Weights of a small mixture-of-experts language model, trained from scratch on English Wikipedia: a softmax router, 7271 steps.
Below are experts of layer 7 (counted from 0) of a mixture-of-experts language model. Rows are named gate (a neuron's input weights, with its number), up (a neuron's input weights, with its number), down (a neuron's output weights, with its number) and show model dimensions 0-63. Each number is 500 + 40 x the weight over its row's rms, rounded and kept within 0 to 999. Numbers have three digits each.
Before each expert's rows: a language model's description of what the expert responds to. This comes from a sample of Wikipedia text that the model never trained on.

# expert 10
What it handles: Auxiliaries, copulas and main verbs right after a subject noun in prose, such as were, are, is, been, may, happened, plus some subject nouns.
gate0:457535441440477457521521543520517538492482538477493552519537571525497529424544502525501432542472528467486463559523457464558552504486463544488463493507499518487485537517504525488462489508545489
up0:485525488490462481486540494500510457495449534503600510496513471417526465522511476573471486436470452580521511529523498495505491497418533583519517470513545496454577480536523515519552561510463444
down0:462518521511547583454437495456533384529533492434478456453549539509486523486489515476509486465495501425512522454546497448543496539414488448459502521497546507498501501417526530542538497494479500
gate1:475469556532545535497508466549493568474595485526532445445466469421477474453481485573487505546530513513484427562486587484408479498496524564527512475491553455526512546478450442391510502500514577
up1:501514464614478503485550470446541453506504475577491500463453578553502512527434494513599511499516463502513593529518483459524527458563489508510524547500414561558555476586533570527522553451495532
down1:474514579420560494429471456584485517438491480487484499466529538447559488499432493520447490458472449475473456421466535553500438482460471521563481490458580477476458480449494495480474470529480482
gate2:528501567522521468485508508549507502524520460452492563545493454504513521544530447535508474523543522453519498474489551489519542502497468538491478511468543484434511453542445530483484511457477540
up2:495484445479539413496477484480470452466568463471440429567547515504554493537524496474491462512509541467498447483453532491512480532485527530450487416552498563522474553523539504515587455421492498
down2:483450480467569462529539472553523490517505431441529476515510459418528525496458554535516603504463432528468470468584457464461447467475489497524492485434518472492494474532501522539478498456549503
gate3:501506482434518529517437530521494528478473498480407538460424514518466492455549480464452543514511493438391500503568429568442510528536430563474471527519492562486465487540487433489538500511532565
up3:545583462505478537455508524479513465518596468488478491508441518497485498565456511525442538503485515448460486482520560436413507539503489520486526467476492503539528591535475481490456528458506496
down3:480495555452501562480516489425539506540511452483539464514491484440470514443499477488497500577499528476486471548513506518549524498479538572498547582476475482473498455532420446553544482500526469
gate4:467471498454481552485557530497518572457480420463420520462514531427494548508476487462388523486529535475516463483510504489547516457517564480506501486551504509460555540438481497491531492479581486
up4:492449432474497473473489583562467435455569588569503559581501545534499515406503493512477503541434512497494466503478553493507451435494446511431643523435542540456459537369545486508503527513576492
down4:453525505535553488495486524513532529536487489480553410521502522514432473358532476516499387531490519517451443505446488490514494522467499443527471497533471492499466468459530532461522521533523456
gate5:514507496511541513513559516442540498619471486514491457489523483542495532418513501532591515570438494519515515552482487544453480521455498465410435432523542508569568487498468510511442540582502507
up5:486541527498502508479623498521427553546429547480550459451502478463449529590460510457520537477455449515506415490506543515461525521435521472531505589481506492521486501473467514488494453543495502
down5:494470472508476497505495481503535455508506429509465599568460514500508487493503484479503535561499587474464589550496461432433534461513565469481480350492448547502537507533513490497468437493468570
gate6:479502499526526462544553465458535442505467555508494505479528492488541497500492543479442530456560455502543498494416450433542567508485479498535527560515558469452520500501525566520558537437498498
up6:483501502585482565529524471498558504527521520447502441560515549547446535442520510491528498518561487499462500452519471494551456517498534522445504445554515532516554481457566497568477482475437516
down6:454536527553504517532496473554421522475548512571459551487506499520488499550514506567536448551463529536525488453493501544491557546470473513521500502398544509553527560506587533491566533491507504
gate7:493565538538496504520455540544475549567533536537447391576497448486523549545480518484597482452468454498591485493598555590512542513494500608529454468543539430586430495485452488502577522453495506
up7:501517589542531358552510520529507460516513432515529600453507569517485522463505524516481392535549455471466481444460486516480516438526481484542529587505519513490557549478541523527479464548507506
down7:478484499514559470518431472458496458480501566528496600482523480509530518551476530541516474515488484451471467459522502477437428462425577508495526538505526518476557428529592567469430455503535473
gate8:554503489413529498486445515519450480538524564402563487451523521482471482458491568525540509505516526481500511422479518503473524468545473480474531546481490537521461573565529517525455487518520516
up8:529514549497432483507543507507515503521508459453481485488480502519496540464466515472530495524505480521489476520583430595490477540511453454478483445509515504532504528437553512533514499575477529
down8:476556520515508441509463477508493509492487456510512524545521521511523568490529467495511474579472483507464462530483485546408516522575522488477519594507520512463448402532461506494524478580446580
gate9:475535554491475527500520478432500528528465537429412525523426474548481457445558491517589503547477506496494545520563504492501509536521509509409469553497512463543440507562571514523481462479531526
up9:458538492543452565488458508473430505500525460541598444496450491450540499572504453543485471492505474501527533508511494507547551471455496497425535532438429466549481449536504493561497485547444519
down9:508522464534497550475558534492434491540436493513504455542443455522543544585547496458469551420549517535577523494519445441500501542501518519435489533496475561540470554527522570457538509489491509
gate10:440443440495463488449497495536510520457508509544458494471497535525507476541459565475424532542469404513522482447559505498508462454498454507541533464531563477531485489513468523420515501453535491
up10:529544451580541503546517579490471601504507516464535487507415476511492521530514475562583550580476467440518497490516534545490505533493565467491508457441535551567550473493420495631530452527498572
down10:474444555543485531429547476467528526418490461479450523435502512500509471563495532398442480449550546462505425504433492490531439454464477535527580527534516428455455489516449538456517531439511426
gate11:525505447498484452495478475457469514500487417539508430468571426565446516583498552602493486542536518565457529533458492484399591472492562416547511465517530493485523502529548484548527455477482490
up11:445491471506500447462431554474469532558535493482514555529425476546429521497463463453469500489528496451481472514509373520478472467431537554473557494496522490529497498504497464477451520549547472
down11:461532535520520568447474534497532451524559539519477521522449532495509533413537397448529502529484518448538546483495483527510455486460497529449550563476503512458523487451441506463513555551481458
gate12:527512488475516462476487490585513511476526541539524514522488504509539510485503491507451496485540491566486506456476523519605545412509488520512541469570588475538482492538582496471473528490550572
up12:478510528435480491491560484509535499491501618460540479440527459601435498502490538490481431443518507592554530482483509533550518459515471512572535457537528479520515511579517532474588523432474534
down12:462507490489503512510510530471539490491482453493513496537475509472490533535496514512471507521453453516529451469517484565517477568519505503502503597511533427541451493434538439449474435484501474
gate13:523452478400491448464475595522416576486534477496443470484504458508527480461541557550494553498480534537555501451485499541539550510574580458488483498462411541495466533508480463499417445513467522
up13:502484446485480553531537525476512469523456495492522505489488531484486491573475396499453494514546445539539545511507481552445513518450476494454448490462444515395558539574442474521498512537493523
down13:509523530449492461378508497502470481532523487516479499536478458542517536514475456500455530487517502550493511443484510520450475521446515459503516539465479530439536459530543464526519570488532561
gate14:502486452515529476534482548531560558492460470496529495522515447470494528515515503499448532524512481462492545528510540556525445547447535530480531464458573546528521506571537492506471452534463436
up14:521454512460479509486501463520552498436524490458450545503551503540520522363554552462397506538560482470446509428465528493569483508504545486530487521519479487556603499467536533551532483490527535
down14:468519500509451539500557525459490523503596489526470522515445482413469482469480479470514476527532534445501495523482463510407537456466547501505489499476407536510461451486498469489552495510478495
gate15:527428530518502451482524554580463490520417439482540551518525429456538440553522504512549528495477522434489429494479514482499503542490489475506523455507484446476468473476467493454488518453487458
up15:502443520531552382460542504474471509455497485567558512538512447497516455561461507502436500525535556481540484512515566497507409468508457549560519564493533503460490495474471563463540514490526465
down15:491439441499421495553564516498466447496529470548512469474529528483501524541466479492459555455509486418512483484544463516524466454524507493457511499478473495461445485528538475586547448528530488
gate16:518471504503579541573508477399587461478454544476470538461540569539482594472501540478525519526556527583504418489515467515437529544505516494448449518511472508445480499478535520468528478455474534
up16:521506504485497535537582496434526475479449530500425548520521593545490469553472538445469429522509496466501472503467488508565571439567484511449457538465564539510474489522515563500511434546453518
down16:537546563460490487483530505597490525472538505579527545538498511548468492501486550579496505447535455472527504488466492507468530465448519455529512493434501454549553571516482517527416482488533543
gate17:527515437505481492522463491521438470494484513536518396475465455518501508520488542450427452519470507438504456498501521474499434461543443518458485524552514517544529476545538447530538477504504429
up17:458550595538482471440436536494563439535562496515561464541515501498527520586449525551496458504580447546584482495396528439534516505505495498505528507532549499502470530515497511503538539445429532
down17:503559558520507535483479546490528538504522479505559494515533467612508497564526480563485519436602486526576513452393449440579516457470458414498494514467502457512534485544502525507534467403467503
gate18:519503427501532544491478492498436558559486513550501508449449520420504493524485598503569504489500503484512490430503469531528581525609496541509538510453522511529465541521510518529504498487462532
up18:533509500478463528428418509455566517434556509548492475498478505513539501458499506465439531539463523503580484525512541454512492478444505523472496451471534482496530566436440514443504518540557447
down18:487509443504464407509450483479540480468570460512458520445517479578495465449471477512465551471551483520536547547460515461461510524501532472497538419491564533501546602441481471496488519515524474
gate19:481393449531491443509467495489544556478534490528460539548461503538503513502518550536594486556525585513454508463453465467504487391492533472555405482470520490473483494517497497533523551469511523
up19:483483455539476415444484578506500536437502479483525431507506508602480541476571465573567535472476465475561530549501455489514500470512453456482443552446504559480516478600507468519515465482482547
down19:526498426490460522482500503511567491533453429502473513448435504538499465478510493542536429540493501500526460560583471532448537418467514473569460442473515527524499473538538529487459559576479487
gate20:526487474488608478481466491535538468468524438454520497463514492460535527546552543490467535467533538461504451486505430506459451495546480579480516491476491476435520494509526485590459483502526517
up20:560488514501518459504430510521544438496564539493501473516526531492448525443464528477519481509535510520439544485447606443524551479463443525503505483543561509494549492532576537464518405488553521
down20:493477519539532544491518541523588484497504474442477459500556472511517565519469494506468561471543512488479528487479504485518510492483469505493455538467562532484510461512517539504514507457583476
gate21:481461498398482494543439510529445554445466438455500551506457450485477478556542531523552465456496469565566481427485527506535476476479440539576505467527492507461394453509466601507576503501506525
up21:539509447546553514560472482479512485524454520515525446522422426541440451520484476493561569472561484479487466492528615532562524464503468533555525431515509553553539484458485529427562459550497523
down21:469486523469502490480489478480557414487488466438467445545544533540465458490490439482578527506496453457507480530439583456536471542443447480573498507512527471509523524600504620479513482552588497

# expert 19
What it handles: Pipe separators after a row label in sports or election tables, colons after infobox field names, plus sentence openers like In, On, There.
gate0:514561523466480433504504539540441517512464456506504431515479513385498503555494400496414574525439470554506519533519490478512516454536512531427553537519511459510427491560530446454506456460466413
up0:551466505567507512497568450521414558534499460499522507529480518519494546521500497485415552487497471497547442555505535448485460576512474502527493500484452476529494514440468484508504526480484548
down0:515518524514444586474476487485506537478545492485499537459555479513547509510473533472501464459525477380436507469448536489517516472543496486512451506507526581484531519501511505538433462527502492
gate1:533501532511552543429517470530486448540499467556537548445492504422550470460556546517487478501544497451518453579462493484486544511566465557550509535491509503458441464506494516517535528530450514
up1:488522550464506525522463540557514505469543450462440556484490521493501453526446541524485459459503556551476463484518492565539512479484566514555512446549491514497461517542528456449477517519519547
down1:543481528487499436533501485468513541515430578541442533506445528439484546490516365489471435516474483510553427542489479543465576527420550534461548520528444504491503527523533480510469558492492518
gate2:490549422553492541538494510488427516466492485499535519391441523492516519545484444571507436521472494490504496414468440489496445456468515523558586482479429453537479483433517481571524520520498459
up2:489476470531481492460579485487519372476466524523486504479501523477500569498474482510416621496506464493483508472519549537540440556517492501470568466492483484461504482465520457466530502476410449
down2:474546507462521462501505520508511494453525540449469517469483431513537442516480517456449470545531512500483480529457517473455560436433435459484480441456442481531484488461527474475578468490459508
gate3:515506570508444529529558493567529505457507514502420467534533522524526509554466527435498532491450540440461528482481570504553539487533488467489521536518525460569522532575506488509510498483545506
up3:447557476521474523429488503451470528516509467542462453499545443539547461402438536487528427482466528453438442516517463476493526498485445541476482584534540561504477507524568463483445501503475462
down3:506538442504472532556524510527475516498468471498470546475547595438504509506537571465544556502587441478495486403568533564516492459508521488515473584515538495477522511485488416478520534554456494
gate4:513533479460460512500489492455473540462463485411428492505464551492451481534531539547468497499464539494518460592478480483503524569484464580498513419428461439424386559559469426531510570459498521
up4:546562505546501525430547544498480445524463489453444497543511456466556472486499497456449526528470506517438474569534474547510544547507577494499513581460522485513450529456458470564475512553511495
down4:538502564517557483508455497520440511431499486532417476547493445491487424496519469492540512515579501559511420505505412482475507465545462516519481553467495549515580585542477559462534523470471431
gate5:501436545473508449510502435558524498448527522482512496498466420541550495528528508449509448527491468551519555490470548492431525497464428513530469462498456510558485494520494534466560588489505516
up5:493543540565510481507548494482493471464528493471555520572508477501508507526409519495474469524522412509503497512443514503400509524483433477521525419464450528528448530517434503519554480383434550
down5:506512440460548456474487518462535545417467530542526454500514581460501511474483494520538479529446536481547496536488540465555521486419516527480463513521505468545488512566469522447498470539543476
gate6:472496475552519547448497552504514467525540538488514503548421529544457525495505498563495520511504502440552506532542475549534460497492444520503446521420513527545418484487547452457462532435414516
up6:479472498543511479470502492464532464474459472496502444407454483490502449521478471480505468514526484503468493516516519450552511363566526468461594480468596537487505508493537485455572530523462499
down6:528459439454600468434537453465437601579486502485544534436503572584417483464454543481557481519501429528431505488487472538538502519457519508527444500502513479521451423525552527557537491515499539
gate7:528524566548491596519515543500458404580498494470490488451432512452513387460514608449476564480469536488484492474454457464446505525486450477519510488489449489596433512529525497503490557566523529
up7:534527515529453506470446639456465552497544477476494499537548505511502426438447554474568493555501500510513507462490436508520547519455438477534441482461513569573447559466503513561447451520463445
down7:492518576587566494483478515451462584502502483524566545516451462492556528514505500560494502544474540524517489468512395438477527510447496483502550520446464497545484448589539498484486564467539497
gate8:451458500483412542481439515449485487568447553506434537483495486415500512502483483464429583561555532524543508554452460507516471381503457480429512467485587497502494547491515492486538575462520497
up8:520451474573487552501483500559485559514578502436548464481519439519566524478453497505500533498551498415375492486561451540490537472472489409462502514498455588535455503587543434528562459522458569
down8:478537426552490496471548555542513557456513541437483501483566524548593447461521484463502495588541502465483534475530610471555475557486475525545514489452518517471555506562475553469512508573432542
gate9:533487470461499517491446462492468562485486480480497536440499484500472471586513519538473530612474470444442460484550465484408493473555468509455569486498496504442466585436521506516524524523492508
up9:477427520537489486558478473459522506482417502550480448472555460511493534538473424473525473524467505542544535512541540487500481493450594490484473483511474524598542570523439505501499520520477497
down9:500525504527506492475477486533493499538458525552479561506435492485504494525520506455484440522456513538529553510559519461504464523550541449527533547516470497518532490477472469438505587514464522
gate10:543560485469570557526500466464420520503454513459533459498467484489429477517517577575516423496564569447427484470479515566563532514540508574499483504486508487487501547510497558517495565469502595
up10:514513523538501555522479511514475486540524456480471509538558528450512471529506539487513528534578551517460540513567476527463509532557528541469555529462553521500457513406411521557416501531545534
down10:526532488462480466532525499480530492521535492382428492467470536418515490443504529489507492468512491535494471527521441488452596482493516557547558462421507543499546456517483487484510527566463485
gate11:493517482454488487424478491503499476576536441543426487536443525469469554496568446471476507507497511548516447500480485523433548566559577546463485515571513422447486448515516446455502510542536526
up11:467500451469512453432501438498529556505456518544499491482494453438494484562535451492468554451502488431427500557482486480452490449447474552509550455504456504521427502536466528427428524497511569
down11:482451503437530521505474561528472451473537517485522579503521499510504553508425534512474554496486470498475491530531553537472519565480546532497462413521504498448467425437496486479535503489529527
gate12:502518476522528494452509479549506479468508443488600473463516479560446538478538486524577482460483508545446507455478590510546479480430452450504469518498523488505525484477495565488543492541510538
up12:547514533521470428486522483497556536455549423516485507503526489501576554522529528605549514480487444443455395470493604546519586472498449501504501557532549434489459537532538502481546436444498489
down12:460548535527529485453454508572529528482496509517570587514470501526439462548492518526463491521486473430533462541572506540440495544564484477525466436524486491474449524504437509462461554526510574
gate13:488537525502472461428571493443537468524540485528494481519495489428567507541595537474545567555517546493509491493523543527497499503478512467548471568455481418565514471523446505493520497477476481
up13:512473522514512528523444541487492553526450619497499492520480615492489506409455514533554494510447461533570526488499477482427457497495452519528535455460507509490456487526480475499526547497590530
down13:550534535467477489461472491463462514430500500533524510550506519470476502505461455498517452404513520504522526568459469506417532527489490467473545439506540569415596554476530549490556483508582402
gate14:486452487497479495517431515445548481547500506490456509445468526565474535522511477463437472570569462512513410455463406554456524520548486382479545509444422495466456470482506475410487494469456533
up14:454518544583446402414484485526556537494454534565522386532529562505483508469498490458516457430421420453472507458530494572448525423548527504504583469513563404488406580502484496499492420536514522
down14:534474515523517512515495522457515532388461559514493415485554506522464504520467422522478525496520480464471486487462495519522423480514520452487501431465510561413518534514480542489462489521547497
gate15:567517541522567537583524483533490465418539495516512407535513540474455536477497548487495468429504500552557434530499439544466544567618577417524414542527433429509465552527565534453484538461501577
up15:556519499483527489527523508444419494509446518437534512458532455417533516550496530509447593581484445437554483514576479530499510474509525534524525578498505492450500542575506440473485437523461440
down15:488528434475501519527527552513529492530562468506430456533457501512514527425511463494569459487526502516438514448482489532511544469481494517428485441406567470542543462531497451435552509460537468
gate16:489496490527513456491502407441434493476497474498541563413456457510523498538528427549475528516513545466485502515442527551569502416511506528550486484540488486534431485559568509483561512449459474
up16:466518540509415536521508492489444548496496491470513535543470482488399547511502514464555445452490566511513483489465571504546468471534502440504481514536482465549520578505551515449468559529521450
down16:571476480504507502489482482471475484579522474571533469540502447478413486521376507502477504491424497563429456559504491502501556504554468498584454499512485424500488507522515476513429526503429557
gate17:519416501490512468473449483497511508497503536597536513469459446509550463527519466508453527540452572534487507622459437461510555524503445468575471540501533458509535508527502481507473528453468459
up17:465469428500506477508410487483530523467469512514456497445511535446520532563482497521521435519533477486518472535526435499461539560512470577494492510514513477553494492429534464514480534506548573
down17:490511454485453543529502522462572512457484511466479496539483478547592440515521486584468453528545496469480431581517498557501451512444467471470481521495499526485483522492495509603576457415529485
gate18:478492559586534474455523473512505475531520464448430501464489544486501553462484520525554485548511458486463524497544581485441443591493559444542498497461467504533442493503449456513525502430425495
up18:473467521398482495531511473527529432473472467521447547540519554501514528500554494486511476477578523585571487490405465462522475471461533484458451506463489461453434498574486532475506404509471445
down18:482512508553528483461496430462486455570523558526470467514510564529496523459560575481501427433480455471521583483478590515524423488395434529462471551508443496497477503516505444531527448429501475
gate19:454476563490484490494525508556476431467538441454421550588478488461559457480558519532506504535516472449489454486519573502502491512498480511553496452456487480471473447500446479445529433495544503
up19:565482482527527506517496472495461524558486547491570502470517451579500489525453450510558468510519454483513471560481541453587492526484524407523529552512470608470444445555540504502515535549522496
down19:471508502509528503591463509488518549442504478518507453523404495456545411512488475529523533526471510408551557470496504526467474526521527550513466516555467458466462449446499532454505468584463572
gate20:493545508518522479466502525565509519416475497469492536522510485455493542492478505530588476505505487553493495523506518593475474489487466568497520445538497420529516488473439600535489485463507472
up20:497458422527438484483554505495494555593553540539535479493491511583518502486548592457525500515469519482532536567477554489457428539509584605468470557470472549474495484425512422460489494526498509
down20:529480511504526464518535536578509543445487499487480560513573495489472498496520483508483529512508468524532599515468524562509562498470507420489534514569488537531495476472556489521514503491486538
gate21:571544546549547561481605559509526497487605496383498530568504554548508485491497481516447495479525549445525503499466455494490517604419509508518491473537469470496518564513518540492519537506484503
up21:503504501498521484529550484539496454423466416428524476481527474552478573469512474537586512546538534494453572494479518481518543526528503556507544494447510468449587603439559520555563553537497481
down21:506499478457442493473483472440493525494489519566527482539542537532481485491426453505532502538528538420461485508539508461424422431517520487397420452480488527462547546504423467478425473549538564

# expert 5
What it handles: Past-tense verbs after a subject or was in biographies and histories, such as stated, announced, released, born, published.
gate0:525470459554454448444449490503489490465535490528459562523481458442489455527523570518492536491508504544531435483458537512518511406490507545568481436542561482491484593442471466436499497528530434
up0:489541563420542530544496548543498516546528510442504435506488545504497514497520492471532480540480519519554542504492486420487450485480472539453464511525436453480513487431589567560482565442471540
down0:449489462554527549537503574424455504449452514463538499516568529471497475522511534517510492473601499425494520510545393481500436512475492488598487533524550556540458521596445520531502535465545504
gate1:541489501453444557470472427557437483445507559507478564494539439516488495574480554501439452535489532490511513474493510483482450502487457500521535491588470521440420449365457506561496507464540385
up1:543549421543503480534468494498566523533565469576513515463409464515462540561493520541526493413491447499499520489592539491497511560455534422528529478509448523520499528455502467441512465495526565
down1:482519483573504520537543542524514515595489548514464492542441531505470551433534441494521471504525507490449567575440503492455505465431574408534521544417510451503529504529522562471474501487538590
gate2:462486565618475500457482492543466409497458443456455500497568493496558474503483497470443529463520497502468474538505492513519472599487521497479465495533509460550564525486548477550532475544543462
up2:493478501538399462473545437521493436426498511545452496504436484516520513432507484507474544457529498474498446480510477505502524496518463478480534452548481531494480513501450571416520515535524511
down2:498414484555530522471551475463508544482552467508474460558507448484480451501447513479502552543483520474514491479476583495488486526515462421480476575585452557467432539417485520493500543495565467
gate3:486473496515381419507596463436495456536516498527522419528513503506471484483516415524536494464472437514449535502520504554510504577532453449540491508457515494554468474509489553478507464502536558
up3:526487529513404505542489485514535442499488509513520459476553540481424515478535466461519514451601560548525512605481527516512486525497441490524519435524463500535520502547536582443455501563519542
down3:512530548489536495436495492551557518534463495525494551418537441473551530510474516548545545495587521492522515530528483491591480504492531516490542522497481482506525503531505456560492548432460544
gate4:502518496500443527509469516497537521456460554485579560496514559510512537502520492438542480498490485506537547519553492523489474576528557459527494540457421598510553554545509452566454484483499529
up4:567539503487500512450532576561547507466504541467453513510531578470473571533562497409491493516479519604443571565511501567465530541434496526451514514576544529488578579492492512443439539470532500
down4:528484519504555471480504542492502541503524485550551470400477442521491499585474492506525555544484529526501496489461528462573508443504482602452496515586531496493535500463536520511508531433543512
gate5:468439571464500463526511533543478512563491545554508547489528483526504488537501556536500455532574494512437532479444504477427501470464502454546574552499453537422523534466427500504503500513497473
up5:476510549490505482513502441512474523469563495502460507555565509431493468504507471508497521578469515413478486494535543578469507572480494541508547493482549450532496519482524471464406472472447548
down5:522524486444529586512538467557497533535481402431499428490536511478441454542448484465407452465565542463441484491563511497550496463452489459441526486497537505452567554505565560477513442499556587
gate6:477478624514477425533489514414528483503437502532532496516516474502489470503525489478514496459484504464551494476476509502493527498464506505500514530469517502510519423538448492562522449508458479
up6:458449501475538494474484415480524479537475440521512507513492474514586498564543428461398501517562488478455549487432517504477501545588558430550417486473510498482488457488550482482478469568466433
down6:538516606470429482430504510454505555517498523470547439571554496438512503630472534407502456490552511506452477512515586512519455500546415493524455500546568426561504503441529477470435533529568504
gate7:539501519483460452474510522487447456545549412487459478488543497489557418426490566537522511504435542531490501459484610499470548478440527510537489534503519501515519556558467534522441493557523502
up7:498516473577581579502550478459578489478506559523520491507513479564472520425484475481474517498449517507509512498530481517523471471518461532472506551530489508464452448530550505618538502463490484
down7:486491509512557613496517507490571519500553485429528460514487503503436521478487510456513482549500537499433499464554464442549474441458500527537441477489413473499475492548577502521535431452486478
gate8:553485454501499501550482532519494501453495564489504544504471538489519568555487563465414473486483500499507532530538435481521500534513486563505597552531512501495516455523525417565499473425530519
up8:433504463512520495516532498475503509474519504520526441482469511421517469529417537490550467526462421573491584501538527448489508504498541477581479547511443459568508499470509530474481493491448488
down8:509443473512449485502513456545484561537553529499606528466597528539513485523539505565465521517501501476541495538450552416457557473447515456426520567565440492526565465520491489520517536458566526
gate9:466508485474504511486507502547490523581469568457552566470505499481505445505536475453513515486504527470521501484503509508454502425515467469524497473494452492481479520535502454455488505524428447
up9:503512535496470491495474431515470499530503556504561527468520487534468467493490503480499503562485540562485552529489484475478576444536431494481564494542550463494526520540526536474529487485395509
down9:517513510534560562528511519477498497481459496488517517458479540429550529485486477450475491498462557459527500432503529449475508565539517549498475537492492436479494523534537457454551571486486589
gate10:494474433513493464523481476500527475469523551498444484461431435493515538440469443462526478551483504563536532503519512525507445507576463477498497486442504483522520486534571475448548496453471492
up10:501470502413522447441478492515448548472518500476456526462511508430523458533440484448555519494513480487498540527548539490475419528571521472464463508423447501475473518512505484523503490502546543
down10:415454449545497510487482445501470476464493548565489471478522488505473509480421497489510415506454548456496514417428434559440473452534549531512546521534541470490502518519532495500524425450483479
gate11:482477463457473430482498505491505495519602471512452604486480515456510501485469560509507495508507489475523525523473500561499519524487470487522562447476553556478505502517519518485475505518489473
up11:516522595512524410472469393496433452545511504468506477479568504500527492518535492569524506528436500471489513459467536518450568472490583507465510494439471398509564493533451485517488497517556562
down11:510434536447447503490495514523459508484570492486493489520503525526522572465473491437483475505485563494518493563489527533530431506509436522481467481549586579471525435498565509539522515516502533
gate12:495529444528533467440525508552494451536483517454482465473494587457469545482518471411500497492458503461486405525511476465510466547484558490452503557476529490522544539581525515430500551435483520
up12:450488417493477564433498509486480433490523430499464545457496405430525500528408423507518491493436498485456494503442455501556546489555514550489526491575600513565477586534472515477504521428519519
down12:465554547543500463482446492512482494427532473551550531527468509466469439447532450500493472458512463407537510527468501557469545516484559518583539539464510515510494438542520592463541486514466467
gate13:486516512479481490473457457461503493526495500575525487493521479541489465464494527538518474545531584524445517479533578476533494487491445498492527469483521506475447583412559580492500524514458538
up13:441468368515451513483554440416488545395535486468476511488543488509500455546498476537513502478466496502515569468477513508530396472462513512533448536489504473474485542602462486547517515510430543
down13:512546485506444539494469505498525495501553421508483512486514556460446534520531442501553535468603433528492460518535468460566525514536416522457505512443477498488488502481501517462449441514533477
gate14:456486479566521454507480460506535467484430522490464518518471559489485461459448412493475440493573503483454516498524460471507455590495509524408527558568544489529508468560501437504489519568504484
up14:485435466442457483511498523487517500386508495499491559448479482517568505566538495536474503526510447520482467470510478528485507482478464491557485410474463499525482473456458484509415508477601528
down14:516493470561452510566535516462466496522496531548426443488492439450486483531476435465523488501574525449475450532528411515507452491566522441479489474504548545521531514518553534541427490574543548
gate15:536509534562530534494464511525503529488513501549573494488512481494488545533465564523492510543511504551490500535548462484509532548466494519519548476460491510466441511416493506486473489432526476
up15:516496488494537535492475505483535510448455456490547436489507532568449530560497476491487453524448454446484549557439474520569418468501447590478448552538489475463556540519536558502431487451528554
down15:471482473504462457544568508491511561529438484486438442503462535494577490425464516514533452529504522563509488565530505572477544543486543493552514443478441534453479540504515519490529579526460494
gate16:430516510458505456544503546548450525486517541447427532478447492518538578551440453504469525502431495404494500452513445540552452486508556501567486515525449455541455487468477469464496414542516445
up16:548516594448519465483546513484492482428547478556459519557507493476537498473451566438559478419510453509454520529568520441531462513511462462488528611437545458452420430495478585530475431530431431
down16:457527523538474517505546438491522432582467561514479594491448469467525518428575438491538482477527504483459501546482456486505536482443497455503508502471503519564503520524469534517515451500486491
gate17:494472475494443491501539397497599456509442440525450485485539610536539497418497516450478464496438515586451403545481513526570516554458512498466461535534462472434466521507487553520535511517521492
up17:519551469558496494495449461441532529477464455579472463513559525544452505508468559524392540552517525482491492522487522535545492439530492527473587547607500452524508572500524504514500563496495538
down17:500527457550433490498524541538563489552452515506529558465429469513533479534452526554570471473432439518511534549469497533531531485442500480546466448495508495494478540476462512447588503517545486
gate18:435474587478578518449499457408448472492505561478546468480502490445475541585494491471519492481478531564475466451481545556467570443526524500476523492546508531541480451521531472575535515429480563
up18:497479538498498467506423523468472484484504497486577510508484475543506554535528384442637523531504491508509463455530527521503505488469505502468456482522482530517494526496521490499524500536493537
down18:515421572479502490427478539501519482558524531446510468469545539512522572456562464437611509574558505590505542487497529533592495499481446538547547484501442530459522551444535518437460531495514472
gate19:481540517492398513537580488514533496486471488502492520542506569451510487514500493491502574448476592503524485523519473528508493547526532504504515588477520522443574533530507414536473468463470483
up19:465446554529470487496496518454555526510469519437486474424499474476500525468462495509502429556472533569543547465467531559467482457463458454500521462450510485512483516471526540529453487443547502
down19:527475518543575472530495492538478524493459583515536464453455594420530520561472502467493546492453515540520493484591534506451494466438471515489514513509535539461499462469487496496463534484536503
gate20:497495484461540500482430530501549524541493496456498443529502517482482522578497501508442570446529475466542468478500457535494493465578521468529431464504508489497554499525434396579415536472527492
up20:480416526527536541521477468522469454468562527529544506439483526533525438507529437501446495576551513473483519512420478562494473558488536493551435487520505505479484484583467494495504475544512419
down20:508522555475536517458502544508490552488546471544504471474592528585506478509496529521430495472519539452517533518479481430501468490429452495551393546471418556432558426514596478476472492483545487
gate21:493479456614478502454469437433506429510437493549502456493530584505519420479524513538446499458498491514453500495502495491509497535507528491438550413524529526444495469521518503516509503495477464
up21:547507414508501569537476476492536516505440526554471500525545536468558499501474528539544483445530507504484481557548544539541528570512483458552489481534505493424471502478522472502463524518358460
down21:481494532473542476569481489491526488449473515467530531564475510465583500472552505562498524461429496484474514426560486530497537476519484522470533408520377476587466426573465449502504549502439570